config.yaml
n_layer: 13
d_model: 256
n_experts: 16
experts_per_token: 4
d_expert: 160
d_shared_expert: 0
activation: "swiglu"
moe_layers: [0, 1, 2, 3, 4, 5, 6, 7, 8, 9, 10, 11, 12]
router_score: "softmax"
normalize_top_k: true
routed_scale: 2.0
balance_loss: 0.0066
balance_bias: false
router_z_loss: 0.0001
init_std_router: 0.0225
lr_router: 0.0012
vocab_size: 29017
norm: "rmsnorm"
norm_eps: 1e-06
tie_embeddings: false
optimizer: "adamw"
lr: 0.00172
beta1: 0.9
beta2: 0.99
batch_tokens: [32768, 65536, 131072]
seq_len: 2048
train_tokens: 679500000
steps: 10971
dataset: "wikipedia_en"
Below are experts of layer 4 (counted from 0) of a mixture-of-experts language model. Rows are named router (the router's row for the expert), down (a neuron's output weights, with its number) and show model dimensions 0-255. Each number is 128 + 24 x the weight over its row's rms, rounded and kept within 0 to 255. Numbers have three digits each.
Before each expert's rows: "comes before" lists some tokens at least twice as common just after its tokens as in all text. This comes from a sample of Wikipedia text that the model never trained on. Tokens count by the router's weight.

# expert 9
comes before: "2", "1", ")", "3", "0", "4"
router:147057159068173027122179126114106141102167115114099154140139117124128127091143133149135151130161132153142119115113043133132117132211135130121136154094102141119120129140085136152115130116134101117121143108105127120130130152124137130142124131160120148142146139151147116126116126126121127132096122159139129118139089122158120147128141134134136108130133136067088120142125160145122132132120104127103106162111175131081113153173122112128126126057135132108125119139163134150135140147142156145102108135156061154121142121117152051101114122101142140137140133135120140107132134134130100130115084133133152119143115111132133135128133116134170076093145108123121107139136121130116159137126097140137156147118125124130122137189108079137100116141119129148148146116068120134119137058086155
down2:111123098117140130131140083167142180083135161089142097097120135147116119127106092117144125098116121154122130096144136116161136172154136099092096118128130116111128102125124121116127153115111111156097122116114130088098121172131177135108084073107108119138105133131127145103133122164135146144123176133155142102128120181153115107104138153126147141151151123195127155075141148104122134135147123125157157117129125128137074132069131145116133106116148118131118140147118146139161109126082124095137156164132117130169131115093166107165138094112087107096113128134114160109134108080134136110169151097108131128144155106129146106155127123156115151087119148139107137142119116089142145133108100176151150146169121189119068172192155172121088159143118096144130144115160140112106124122120158
down3:075139106119115158147121126093154099149137163179128087163079169111146137128097148154073137138136140136116158133150103123134126084146167134158127145114148135085144128107139085158119096128138088156142081116152125143141115159143120119133146174125117104141103147088105149151113084144116136128114159162127151142097129144147122148148144133137090142154161170073123100138103122128155156131081120131103104158146140085087125123117150174134140155145128106143094113150112149112132167139127163160171129100106154130141162145111137141160080117137118106109088096129116076100110097103131154092132137109124100140123179128125180120123142112159102147160097142100130125144140162146098079139116150151151123119149116118076134120111107120152131125131077123150110164125123138126102155095102106
down4:107137112153154120135062100136120109146138180149137089158140136072122084109137151128121126110121172154119066133127114139145123123120136091113141154114149139141090100140154125092152169087139118142143102087119107095105155105158160101144116124135109097109131120125112144091117162112123138141134126090178117148157093107114145112095140128149123103086166114161167159145112110110134107147117124141088104142146111146147107108128130151147112110157158124102096134146146112133144119121108128130112135101143127142161137163119097152101127147170162128124145170101098158142115156107160113122123097109145113160134108107157132099110159116111140143134117161133178131133115143110135129162115150140148137160129155170104123126028123090115151108176082107126188184135151125134105142107141116
down5:120152145146165094135105100134128120174145094133171162123077075133135114130158134145099119138144187130139099117141166091079122148171113105139140142165161133127120147142136105121114160158178115081138126150171095129115102139149137165123092129100126094094132117195133148114120163141124125119100090102153132118096134145124144176113124110132122143109142118126103108148128115157118099112128124126087141133132118176116161137118098108101111125132148129147137129129130120099104096130137115129130153111133138124131099137034100124145137089135158110176115134134107134107131145165084104092159126085137160114154119064124104104144135122136152156133123154142150131158096147136148136148124104143149086124141130118160109121187122126142105127147112133141152125130170126075090123139073165
down6:123144159083156112144084118147153152184143107141125097117156101159179121106125135088130106152118127101145140077128145120084138141125099123171135124156118127096109097113126118121193145080129099143138105114131155117119121081111062140143140106121099145149146098104155131134091149094133145152169126100108160129175100156122096145108129124099129147180122095138109119143139127131159169126114154163138145159133119143150109149144115105116128111163104140151088152103138134103126120138102103146117153116159115137123110152117127117133115126144160145145108052119168108162135115094115120126114144145146092167094127104123120124122080155132142115153112140126118112134109118147121142125107122122144125131109145179118144124243134146114135126087134129121149118113150074104154161139149114
down7:125155083114124145102158107138118127134117103154155066180136118128104098105108158118097138130151147125097167143117186125152093123154142169167084127089144099133122150092153095116103148125085130119111117082129169115141118144095147134076096180129108144160129139127100129128130132153187143149150133187137144130127161112126126129137118128107134133094139118166104113138093071104141146120111167116107126071120157074150097139102168144142079148156119155111152159145101127124109091125121082120137116159110130166160131100164158107120119156107110164153170122147106141120131104129165126109142116125076116129118135101154157139120109109148174098093141139143125141118107150150157139113083125124117163138125141139130145150111105129101139130160102145105124110112155162115142105114130138
down8:118112139162122112097154136106138168107154123150119120121119153157166125113131131121131143131149136126094150151131108140119188073122171113116160144153110063156134103115155100112139136108111115113103105060147104099131135135110157101104140142162163114165171096160078157127140113168129108141106098165096112150111042106086090166147139100149135164095148126114128146097184153130115112142116108154120154146172142117136142091135095101153141129120085091109139119159133115136129133104092123142102123142134105125131147110174098092122126106133170151112133156153157110128122087127063110150147145118138138156166106103135173119136088114127133144155128112113135129145099103118126110078106122170127176125123132144153099134146132128140125132137126124139134130145114159123108173150138131
down9:111150134093120121144131134134122118082127135136152093127146122103184125165109110135084156144105174158159125127116134148135136095101131150146137114117134151111104140120123141166142138146155148112136140112156075118134125091145093082102134136155152115115110161136122068133191148128154133129107124106134118130114148132094181127128088130119159109160145101126160124105172173128089129147113145104126096108168118106129153152128108159116112107099146135142150115113139140179174117139117120136132100135129104065147131107120092134149137105083161163112132116141098093101110127146109103195122093117130141127156158183139088099139118114106108068124124100116097093164158154140101135107161112158124157094094103132122150144128157144153149093143169140131105101158098132128163139103102160
down10:119149166147111130134101155131160127144108118182124157103158152103137144109119112124173139048148106145154125158131147119076123121114135101086158131110156109171126121126113159091074118124147178111139095093151151171131113147130104123162109125131153137092147119087104124125093156070116146124153133098142129114109123169118105154151129128128112175149113155108078126156133168113149172129115124110107156101106120134092106118115135138141137126132120152122150138099146120159103150127091110139124125134133147074152150106123107137163102125146111158072074107146158149121133135093128152138151128143122123109119113132121111118150139170130142128149123167149119114079127166127143118123142098125144173128100152139118114178048135073145156153099117123152111120112119133132154147075133130
down11:126126162139174114166130094147140114107118159132133124150112093156163151137091114142102154138094154112134087126110077119111125108140106130152076097140143099131120129161106151135142102150098074133116153138139141147139199109106109125150080146148143126091106153167117118141151115128139130115128140138091147164132139136082148101123131114140078118151164131100102141134161152132120126100120137135133149146106097101132150106133145151096128090124148111094124091093109093158116129120112153132133159104126132116123159094148133127165131090154116117109128126147124151097147114159135125173178114148134122114097116076080131102121154147145176119132113155121106152169170101128101153089143100132133126112138124126141166141219106130148125115117144138066136135121108103133121109136206143
down12:110121155160136110128166107168107137108137110102130131160147179110110074074113139162156121141145143134161149133086183109106107137139160126111120128155104103110131132152145099104128106144105144152126130112111121091121138085091180171139145113118146118109150106110165157112119130177116126105110178154131094132141142079114166150100131103098109130090150094084159147160130157112135104141113106165143104131113104115192155129134094162151109108101129103164115131159109133139156122157097123130141089096120141101103118108120150096161125118100132130110140128130169138126162148169160109104106092111154124161160101161151116141175174087181134089151128128151140106138112162126135141108135108126102108145134122122164112134098090131139134106150117098132113118121166138119096118136098093
down13:154114123143102179108151157130152141128104087113114129105118114133130103152112148103101101130124134177146091107142157151124129129178117118104142182134132092167151143146143088117135088142111090153090124136093143111120157105144157118130130145164128111123169140108116122121122091137107146114150117102138126125086111108119093123127134149128159108174154150128136120156142133117138182117123135133127113091106145107152129102110158130139115112148183098146128167162098106126111127197157106087133148099151191140149149138109122143140142109093113134130109147116152168144131126130151096130133110170085099178094140140126089168112104139112143129149116135144173138110134110080144119103105121109182122089109158129132102138046119115080131155114151123160144116132151114124133134076088098
down14:072166139091187086114137162122117098141145123114158139133114144108094142148100126132107152128116147135138083108129189134130097151139109162184127136103093132115167099118123114103150148151143143136137147159122125122091129120147127123128115132163156126094156101135104139120129162135123069117100131082158110139121129132135099149108114105149153107115166089134106110116136140126075115163104116130100133120115172180103150136109085148108124108169116125168106113118144115168129106157111130148096177116161095125153097125103138138111127189131133109077131128128128103115118115117153140137178168088107074106100130107105090124146084132156166164130161127128138138130141134124141148128138136078154141132149119135134158143193085143119147156083123142096110141138125130157122163123115112
down15:129153119110095136143148172153110166102110128158102124133132160093094121087162110106100103152133150094154112132115176103169129147185120094091108072108149125122139125094099126150129110086121120112100121114085101158109142155133151148177133100149100126126160113139112122101148169134128115155113114145119111122146154110140129109088148156172147106112122137155108126084124115137143163107154124143142082132157146155104145144146131125135146129122132139133113108115154147094153117154160137139146113145128186140159122114131136098110107177071132091130124122143144124150142156090116129165121087095124137082129135132196120117122130104096106160127132125148131114152126118118098143136129099104128137141103119150099127162219103124143145120123102162116170095128120153117101179117106074
down16:076083170163148123115129127112132119120117109102173137140123117150144134107088151123139111115136116113110136151113137135135126166076123134143137134134152112109127097126172110137113164172092121159134131123123113136124127092184130158128095133100133150118137148136084132136154110080181144104132131132130179144075153116138142136138117110113135135131128128104140100159153115184119129125102122135121117147171157122147183116131074135138156109144110113096110111118145102137101096110120144171083144157135135096109138138133113133082131127110118103181168146132112121082128153151134139104137106121156117100136120109099133108164108124144161135141143138124108124144112138159151140153134117142083134096099142173120140130000138151121156093143128125088149144110144133163136091154131108
down17:109115147157183097090132114154135111130111169110151141148090175121122173100154108128109095167146136122118097073138127091125114128154134142118107107123104141087106085135158134106137113078139116137113150135153161124120147112140118127081130155098128144091039151130125116118131096126125116188132116100127115126107184122121106160138163165149137127116155139140148156133149156139121119137101126107059147170163092127114142109134133094125112102132109125125117126180108140125137116114144160092131182100180139147146117135096135158107169118124158141129135094128108138174097133158093143108125122119139125127172102100155125113129126118106121087112110150149143116145169157160083112121111152149113131086123147142118115114122141146142144155164152139122158090134096115098133175144097116
down18:114144136173115131157154097122141151147137109117120128113158127089138092147096155163098099116132123119105116143163125129162095119156121147105118154143129115127124167111091116110155108188185096114172091174103124118124108126134148117115106107117084086110142113153157151120101111092105117118096091102173106087136103129145133074116132140183123099106117126112120141114123075170161166084132128140108120126154096097093125144100166131095128113129108115139138126105147151112184116124112124132101149148109131072125155126144106137166100116160111159135158124118152136159132102104175149132143114122111129132135146186122155144134148126135131126143145119122134148100154119146143162127132136116104137164117131116163131147151143131168149064143068086115157155092152113141117097130155178

# expert 4
comes before: "\n\n", "\n", " The", " |", " He", "|"
router:160041164108110044102198118153127134110138133110148098089172139134109132115150148127169128122166156176153126135140086125128117134219163124099162147107127090132093162129121099131155144102143142118114132090126146128104144170121142140103110148127096100139140121136130137156139112143157123125085131158134123096119091119144121124136137119144135109140165128112119146170107090134132125135096121149103145138120152151105088123136148138136126123088143163066145179133121136129112133078145131131117101126129096100106148157144143130126095130082133122071124149082148127111140105112143100146117138117122134132126129110126130121142105109095142114148098131076101127128143088114151117092122157137136141134119112119136138156200141081147131120128097133126116089125099137141130109106105138
down2:130143173152138158099111107133125083189160134140144157119145103132119115142134150139135137116125112118137109131148105119149098136168114089183129150113107125126140101125138178149105116120130124134138147146119138119137158093160146147134150119096132163159154111154166113122105105135129147133106114122124132116114133142117108097179149181101113102120092116136118139138111130150142078180147136125150135105144126144129162129187119130135137135074130110131136154122094121127112104117146136196096090122141081130188105126133135112104090107083173133103146148116106093106120133117102180114104114178159136110111129128118171129175125108123115134081119098134105154083141116105112085133138139157076148148129137107130112136166107119130140082108077123139116102126116194091101121176133099
down3:133108131144158117146096116114167115102114147132167118140153159106124137086127109137151131098090105139129115103147155120124113110126105133118164113132089117175171107151138127101089107084136152139171153102162152092120129139135120168155129094103159095134141144135118121120112146113174124139133090097105027090112102135139128122153112093103119129101152144173124097148149125101117093129113108146114134120157117145123191139131158118147112148132139178124159114178105102120165149121095121093132128111081083117138130102141143121112146089147169117126156130135119163112104151115109132097097160172103147124145126128118172128146154164146084164086114077144161120127114118096114134152119154135151163122155127135151155109134164099102131151101160130116128142133149178089136117131119128
down4:132123124122150143137150127117153118138146096085139165104134114129123104139129110123135141107117146158100142114104061135132124098106120177128120105095129140144137115090144151122136163130089149086116137102137133149120121124115142120121122124109116093129117150146071115119119126139124114133144129158126137113118105125134135122129111157123095140113114114131128102114128154147121083081118158176096184123148120147161124148143133146137120162156078116133114142154118176142096125085132102102115158159126120129084160130145088134121139154100124100150117129076150104137149109115123137111212165114159163100097096109169113162133114124109144147151153143183073129141121127093140147092112158079130098144166120142121174156221150089104102132119156128131138145119142138139131088175116177
down5:090120070091111142155152155086102094108116145181133160136147125089103148110101134155139116103173165182159174122119124120130120113099119109109115110128101146131099128141137157109126091119121147121143138136157139104157130116170094153128145114116172156136102134117170098110101165113095153135092112159109106129135133118151149148109096145124131117113149126146103126101088143130145112109126128093103118141125170168150154164126129153068094104145144074117129124137133139142147119101105127132143144138190221143092094175121123120151165125115133136129152121137109083107130129141158140146130139151134141142113137120103130102162153124124099111143084141124115161116146117106143127137096163141105120178133153132098098147074102115091123180142155129107093129139135135141103123080135123
down6:125132133179061117124105119148159146079124113134146102131151157116113102094113122121118111108183148133132106139110193117129114123129145106117145143083129136148079132136144147155124141100132142114138136127123149111129106153149162128107127132113111088151116110110162123117134129138135131164149134101126132108115120119141156155135113144168124089119166099150098094152104099131135137102150147076143105125083123124136135124139123107140110116090140171118099123201126159129128121152161097128142138092114098150112117133112149093082141149109170113119149172127171143088122108148148113163144111136121132138124120171141173096097109145135148144089136129127152157096143071125118119121129112111123106142110149156087130157026152093166114170130134164113151122130128183157126171134104109
down7:123092156140129059154163121148131163155113126112176139125151108121100157112113120144135098110136113091136135121125111111153109111122167141101162114131116154136080141124119104141134093140153134125183131132167143107147122100128124114082134119116115138149151126122106105136145155105131115110161118134141139160106094117132125134151095109128131144099102142165140140120121101132136136127134135144097095156097172102168111123090123147119116139177125097162131172160100114123120125129137114140155101144090240123167109122131119127158122120129155098135148119137122116173123152121120115130104117158124156124109127087097126111128102113131144110154149124129109138149140141162166097103143126116158132123131076115138116173044158098151126100144099104082099101140124134151138127223110107
down8:082194135104129168124170124134156125112124104099127142139125112160174132145123182120118148115119121129117119126164197167134142093172121126107107116115120128099116133138129147128142126142133136135132122104130164117095106115118163106151128124163179112075134136106112101114175164108124098120143108156104159134121140147103115136159093122088127136101133143149110097121134145122121121150114110098125116167120137120129106107145081128107123123125171134124083133127127136140131135182102134128114156134133010151126128135153148126114115128132169149141126100103103078107122124127095120132168150089127141134175134128152122172102137134132095135136145170087119175120100119135164153124131111100120131089151161166128117083054113140154122132123091103149142134154124104163138122100119137
down9:104086108125135120123164133088105099153092096121116117161133137102104114116104115118148132123089164092111084124131175105114144094152145126109133141114156136094092115137155160137142113098143158090138128083095138111125148149096137125122122148161161087145134199147134116121169072137148136119132130120067147148149159159120117103113126143171095124133158130090143102111108106124130150159150124135155182142102145163118140181111121150124113117137148115160099114110111117153135111164119125117116137137102163122132101142154146148115183113114136142130153168150124156151102178122103129069143110151190171102145092132167124130110112142153130134116164105108127109150124094107151117136101114125119137141161104140146136125056117113082110147135153134169127124082137098117105127126157130
down10:099147121144150150136081138121156143152082123133149146103102137130147151122154144156138078137138117134139142112133080158149104105209163143133106116091133082090142085116118115116157124102086113106080108127100128129128139124168129084117120151179125100137105110152130148121123144141140127120114122097180127079117122131133104153112166142111097128117113096130136106110140143136177100113093122097149126130176117153144128127125110140116172129135101109123143110132179099101117138151133128104120114113098094158108131105151177132125136122109109125146131123155119154110171111085131108147107132105155137117099148088111140150118145128145132109102117181143145161118115128119123156083142108122108108163113192172164097118182110122102150168133141136118126184121144123145164186078142134
down11:125136122108148148121127118102157137125110111158129151173094089086129113103140095105071093130101093102145127135113151120133176118112117110116153135114169188160136183160139101137161090122116133149112160084123102127116148109129131120114139125136179140159162116115152089160111093133141075115132097127133111134123117137139175143120146121093153116120102115150155113145129162077135089101133090128124136092140115127135158137163120113140126133142132142094149159144113112167169120126130113158125140133099133130130148170146159138107139122154120115085096107100103151108150155130092131121097091146125112153132135169151133167119124121147086143181093143110141113128132134126124141124100094120181191141106057129087112159140193142136141115138090118132148142147115108145099132152085112
down12:086119148070143110145129184120131156199145144135112125121120125110131113109116143131126122136125130149146155159123096103126128145167073140139127109103088118114105105136116142118133141147096121133103147138150144115117125097130090138122152139144123148130125132119102129122136094137172103123121156133122157131138094134094120109136147135097159129103114142167125112135147159147126111134125096119147112134138125135140142114156105132104143137138120129125134144126061122116140140080163135089126137136104255131140095121142171094139129129106106128135136104145109125103124150103132150112102098122130117100122131148154145148094160129154094121134155121123128137148136102169090148123109130129091132142130177093124103134043128124124135133158116166155123092126133138122123167243113103
down13:142110110122098114125158091116088115106129147120147126101148147111131100118087139136195122140109139130152129127128112086122156139106150131125117147111096106117134112168159162122123114138189104146142114133150148136096100107119141138142101140188117128166135124095153147107127146152078122112124155138123152135123086124137135117168113133146128120157100154119116132133114116146142129107146123118107158145142136096130116164117144107146113126162129095132122164101098164065121125104117154136127113124127187075159090092101128099126131140061127114116185146147109101089143120094143129098148169104106135098168077126080147147138120108124155108172107175125125124158163136154133153133136116085103100138140077152104123166121157144178160143140150186130132155122144131108097098159127092
down14:163107138122133126107148118123102141142125134110120101134142102181099178123107128130137119127107142125132109118141167134114150069111096129112122106127162129099080159115136149139123117111141159090108095164145134139163139129071169098134140142085095176115113137114140135147139148082103126151077162125144120069121099144157115107130134097097123130131165122146164126131166137131098168152098155156137102112136129113161142176156106114192161133134124201110125133176130117101089133126138151099114119097111119127104143110160127134154147131121115166123148125094191121088119115114152080140145119106116106137205153113111143107111187134110108175116125109153112109125103154077138140168096116107123108157105135103117133138151136147132104124107108131122137096124120134125132140153142120
down15:119163163122142125101110141118146109121137095132114160150131131134145105112146127148134103194133058155111084149127075129132095129151146169102106143122178118129147118116124144117101150120123131092114132117150133127144133134089105111100097129094131115121108127119135068129170139114138153105141163127157159155080140171136110141129132118114109154108121121162173147154151144108107094151102127140128092119119161143114131158117104143130137131081121199138110134138154116090151151131110104110170128130137096131126136119117133137109118165106117082136126157079143137130132128132123130119121142119105128071108120127186142146139128173168132090142143183112119060087131109115149168172167055129116129152159141132132136148130165112098134147122123097082143127142123120097152086116153143
down16:144102111130091123109166163081094156098148089128165146138112136143116138114125091112125067120161122095125187131138169135135141121107153119148114116091151102140133145165118094124126097123122125116167128099119136134115089137123128076144116101128156151124123110113116115150161142107135127111130132123136145105161112082155041122071139155098155113162116156110141132116133129107137168121177127105123133124119107135150098157105099086154164152113108074127139139150136137141134132103129152174112168136129077131116161133129132134120103141126126154123158109146128166154125154130147115144135113175096129140114097130107136109166131122110135082176150111102156137148107126140148125151111162130157117137087154129101148081031158118126140089154124142146121133156162144132134170141120130
down17:123129112155133109099135082173124097073121103153130136113111126126112157090120117148088122178160107147145098127102150123129109140151157141119116144144101132097128146150142122176155138168091119105155134110146124144154099139126124119118099119151118127123142098130136107159141118116116133114104136106094097131123141111153120152120125101136157102169118132102149139106116122158117131142111085095114107172165115134166104110157151139149162175124105104150115125131140069130115165068084087114095135139158120161113159105096123089117077139130172131130128144138157151147107114177116121084146105103102159105157152123081091113133115146137120161167100179132085158114163135127153140113113090137147123124143076192119145146151133124146161144118141105100100162136152151145146178101145125
down18:092157096092128130168123133078120103096150178105150103124115129140125125114093147152124109099155157107143132136136170117103137116034132092170108121110146143166109109113131118086173111141147129113114165113078127118169163127170141135095164145145156148134096117127120111109111107133114147146122142100110127180128131131097131085126122167103150130156144128107136165136088112121161111125150183128141143124124176153141149140128115086147144142108138101102118126102138137100150168140130153137137131136140038142125102172102128128157140128148132163150144110140139085106131133129137110148116124125124098163142139099113121142148139170130131107127136097088100123110131106118114155082100152127171122170135134112119156140157131095129108169141099131158131098095141139135090102079161126

# expert 3
comes before: "\n", " | ", "1", "0", ":", "°"
router:169086187071155065123165114147127141106138098130087096113113123134141119129136140120127106149142137140151124137118041139121116144214110151081141120117116132137117135132105102117135145128145120108118183082110149120117120148129112142131146145119119136117142089143138142150112113119180141097117139134118127115126100090138100114139176124164153108107172124050104150156134102128142159134106100155099124122135136108087119145120111103137120115064143140104133098145169141143140132129124135132120124097142093145109138151136135057113114117107127118117128107098133133122118101127112077119102106110125125146143118129158102103132127109095132119100126121117144113121152130086174120086168134112107109142083127138155126148182143120139146101167136140136121148117088144125137107056109138
down0:150125110102160080120163114090169088107121160123113083118127150148147116120095146090128114116184130117140130106131143122112141089143114142157147137131182115147109180121108143136175113099124082108112123141115123123109079146149129107175117087121127133115134137087136096117162123098112141145107083157116136102113143143146106140146132120123134149158125167161165120132144077111131087096149126152121115112158131107138139144096144164109118113147120149126149085163154132120142125133174177133135115117129096172093129148111157102135139132144136149121097142113141083178090106142138107139062147147143152149094136157116140157101162115167137097133069130116101138124117139146173128137164128121167122147108147112131100102139094106125161132095174116173095135140089108083154138128141130
down1:125133127116143143144121142114083094120170132134130097116142128186145095130103116103158132115160134130145144140124100137167084135032129141136104145105156142105150120118102094119121151134126143124095121119112138164139125085123138141139128151103124154139171101130101150142108128110073125080136124101143101148130108158129138121120107130125119145144117115090116167167106105107143116057078130129162128124146153160143121177144126134122108143123131102158135123122092132133126160158112156182121148120083204097103126100123154133115121180159101086145112125117167135113158135148131117116149127136112136170123166140131060111108106110134152167130153141158097121122125123134124134136107159128164177143164125099120116110093113188134117132139136133121119156099085129098154128148079122
down2:147138121141117162122111158136149131133106135125178121114108123161132117142142138129108119093134128185121131177141209147133149147045126111109097127117123085147129100162114090102143115126101148156197062085076112149146114163100100107145140146140108121131121120127123116126128104109150103117171150146127118159139135138134115134113125121110088120117155119114142141143147164110094132080137113110151126160158107144141159080164112087125098127171146114141144133135129146153129111151139149156169181145142123117107144126111153132115121116134116105101127068104121152153111113128141100145155122121101130131128107124160165115190143149125135115144114141150079163096157110133140161089124150069094126140122126118137135123103140128157136118151141120102130099108153116083073141115127088
down3:140139149147119136107109111128151142130157119097137115161113140140126143162134112144175108110104139141140145105130143104098097139100170153093107147085104113151161129140116109092140124122125146102129154110103127083143123166129109130107153122131147123138115148170149148118071137164117134110130109139122093112103139147134083142152121110122150114100121110100104154081142151123082140162186176104144087116172127093084149153156131141127137108125147151129103129153127091144171129122173170134118105148108111163121113142176125152136100142166126128110128139081163135104101100143098125110137106137151085124120103113080160148142053132111141159153114129107109076116105104147121101156127147142144108130140082077105135175182169144104150111131147135161111126160093143127143174151114126
down4:145130105126111115125119135150144164068146155133129096122143112170159144147168165142127122095118139118133156121149153072111126148123137098086110125127163143107105153107081114099124128102106110132110136108117124117117123159144106114129106102151195116107075133102150140130121072134142107141146108148114107081109162108188134152113108135146161118117142142129147136120150138109153141114129134127125127115143128106154111126116113125137125133120084114153108132131161095112107135146135128100115155115140087125146167187164168143142111132108147147078105146174139095154113084125131186145143137111135095105151095144130101105108114128131081120141119130096103146132118173113088099139117153125146121127133157103102140124198111105107158140139053107164146157166147118160124172168127177
down5:053147113159130173177129127124125159169155079147113125142080144071138110146144135085168072127138134124150125101121119107106104122147125126118108131137109143150099136156101152086117133145124098164147179126118116139107129112100199121130132131106132089102063103126136098090081146124119113127111105133127155138121153133159135088157136122102120161105097160148146140118120118147143119152109093144147099119115135123134132126171118136121120115122145122151131135164123170123128156143111132119152135145112206148134115097128118115167185153132114127120158126136117139129126136116127116124127127116150120141103111140126120135118120135195119143124165104094131098138138137120150117131130127124167139136158123114161141155057166141079143108084158119140128140114067109126125111105186079
down6:133109172124138135132117104137123116161132107122099123129118138156078137133107105165138148095113105114092146150133167167102140116028153188073110133189115152108078133135137149140149100112094119132158137101111117128125149149153119125126111089113146117088138105108137136119111118126122141124099122148119120147151138160139161096178147097147127088151109115107122168135133096130149106148137116134131119096141153126118126138098130138116136122123153131123143103160121122088122105119118119128091136156106151126122141108133115140165155125169184079148108106153118178106093150129135155116158125130144147125139072161145114123136128152156135135149157109089141165185078112074177105115126114105122112143104140108146161141112143138090150168100122117153124139103118167112170139118074152
down7:152114111138132122112106138109138159132100144124150136168154137136149105158142162139162128134126123100146126150131191085096071167119171127138135100135169131173126124095109109124150126140084104099164132156111138117082079155115108128111103171133140107156133130119131136139112167118132152110109127154130143137116126110149126125109119105099143089147167149124160130158145114130091163165128132085120131121128086127135117079146144156124127123177134109114161118150122143081149140062167121101135155160136157150141127148107119135131089122113112152120176131084173111155131135125130117086122133138110136155162128131144120118139105105105171159140084138090087170160132074109076073127081134126155101149076140148103121099130118146139100108113128130113099098134145112135110177142141117
down8:120140151108099080131161101162114170141173122111134095108111134141148083166092112154150124128141085084134127117109172122147122079093138155102149108100164175126127121095118160118104112093114161114119125097135100095117120144139149089144110146111118142137092153136124102142108171119119075178139136123089146096102119091130134103144132134141113152112100087106139148110136138126080136145140126122132166179116058090114159131106171130167121112109133121091150125111124091133115146106148162120143140155147160148111163137121134110110140145177143095100120154148140133144188084132150153116149158140121146173149127152120106131148113130096153126117165138095097130127146138124086146141106143149175144173127086129144126138104092118126118161147099165153125125112116142120138145156102111
down9:140156141153135154149127115161143112180137099130129122148111158095140135075112186147098113180104124138089122102118126135096147137174107106122096130086157122145127151144121098165125087140148114131122130152157168103107135086131131137167101126127128100105148169139105093144076114117165170106120146116111124153170098156099128136137125133087087139138124113058108128079102136090145169088111107161148127110098127107109115138125153131136107145153103123109152114146138149116113107099132117116180117156102135132147103165122137140146161095145173148120126124118073104135122141108136140148129138183128114156115151086116134142126147123128097162152109135101139145159159111123159154127093123148172134104133159108127154118089126129121060120124125107104179150134132107128145104151161092
down10:091145108143119119141119141122183140091145159121151142127160156153169165120123168099105133163147147142174118112135070157145152094133120113121103076123104160110123172125123107132127128144133120141151151154126102138101129147118123115116090131145116103159138114153123112081141107111134179139125124146084100134124143132141103118045113119095132124133086149143136095160120101118146098153143154160114105139167104151118116151168142120131089110128159191134152105143145123128146117158182108155130135079144108133114174110144150147115147099089094108091126116146146148156134179144129163113159122135136152084108120122099091141109123119155170158128109129126131131122118157115132102085139091152085130111124158148139097142089083119101133112159141103157111103134112125139137077105096129
down11:132152148120120103143143076111084146148122136104084119105118147118159109165142138097164125108086113144166139103116111099093166112133115170114131119096125095134117128125154132111128158147153137112101131147126109156097116159140130160146134128098174108120117110128119124085128154158094118090167097078134127087108128124122143192116113127102101128133135109140138154123165108136171108154130144133134117138114133066133149068163129120209088172154123122102120122131131130127162105130114147108157106081138165116118148094163182113082145160127103146156131101113141169171139159120137118138136112107165062105096163161165137143137158110114109119138118129135152114133155143145146127127160126107167131102156146110152092131120108142109160130133095127101125147107089133150109117117153109
down12:107098137144131103152124138167122120150115109134139111150126103122102135145117146140142150118188128129114125123152091114156126139126156115086119161116121121110182104111169100108122142123144108105127151150126145116137160091113113143104127163122130091111129141155138139122145097115097096170124158135105152103197163133108172087092086091110132139139156105143138127144120112132160119143122075160105133148117152062129110138142133126106126134103138123113115151072155160127081126119120113140131126137118126121175113142161134138141098138105134109119162141148113099135160142159165120099131077119164095129130134104101115113134103119127136113103123153139163115143106132108155129130125178135150097170160093117150100135100136098101092227121153137194125120134124171118144124123055118
down13:150109112160157105118125154154106133120084140106133111109137108147169127122177113131156140120084142145125136115112127160131140103155135181134084096152151142134125126146113123125165136138135097122107127132114076136133100170089112147100100087170120102133100163129112120126126131130150149184113146115160133125148112132126154127093147136160122165118104137159133123128094153125093101134142145127113090167109103113100113103044127121125105115148136112085133112119127141145139138128095105111114157152098070157134122110176155096088137106132117108137135157146086126142167169137149129096125151140156109100173145085143184155132093114095164124111099146115110152120122110154115096107121179168095129120168110141124120182216129130156119118117103141150105131134148132116120131120118132
down14:111151172100189144146122108129142085180133147157109119162165186123115121112128108120100134095154104126143173160114092113139152096164129117150108146098158138105125118145136130117144155161118149155136085090113135119096129104128130131130138092139122113104091123138161195084138115155131111113126119111134078141135197125121137158131092137153130126122113146117109100167107152153127088103126119123104172170151107123152138099118115151132140109144127101155165111120112116133144096098126141123158123123080170131125114146097123167124153088159123118172169113129122152102143159153155135125118121156121106097088135137144106118165116124163077147114122127162113137136154143123119145149141123073111091094161151111105118133126159138116090091153125092145157092124125085133087121122084105
down15:142092096139095143153129135156125123111129152121130128108102131099101116133133122130131111126161126065090161136097216084121108123108165151102093152138108110126097139157113093152155092127115199122115099139115128125118162144116152140146113138149105146129168107122143093161140109103100121124094100114129128131160109157105113091111116115171107131143147145134100134113112127141159133160125158124143106151119167146112126133107162172143174134170130142143123166111130138120106148153139142159099081157115095134122094085122160111133104131119136161151119144133139104093148063143138104129180131097113073134110160096147152151163124103134108155138146130081133117131114128128125184097120116150127121138104173125080130151208136101119129138106144099158105157125125125117146122117134109
down16:154159164131149122115092138141103098126116151144134118122113105095132165109105124145115124132116129137140168160104108130072116130169149128092116134105149143112111127179140120151061148104180090074103137092098105122126101110143140144097134122139089116108130129116164081150127120104120144159108085162160116118150148132099128137079095147086093156104152139114128130149181100157117111089113130135146170121115142154091121105127124132132142129146159113125092096147121153080109141104134153111129134087115118124116123146107181134148112165142100136163163127125128139123111110164116146191142132120165128163094089119100126136169110131136081120134108123137158112108136115131123139140134142167132158120140103132145116121210130164125154156103105176140153155118127128116136143115089182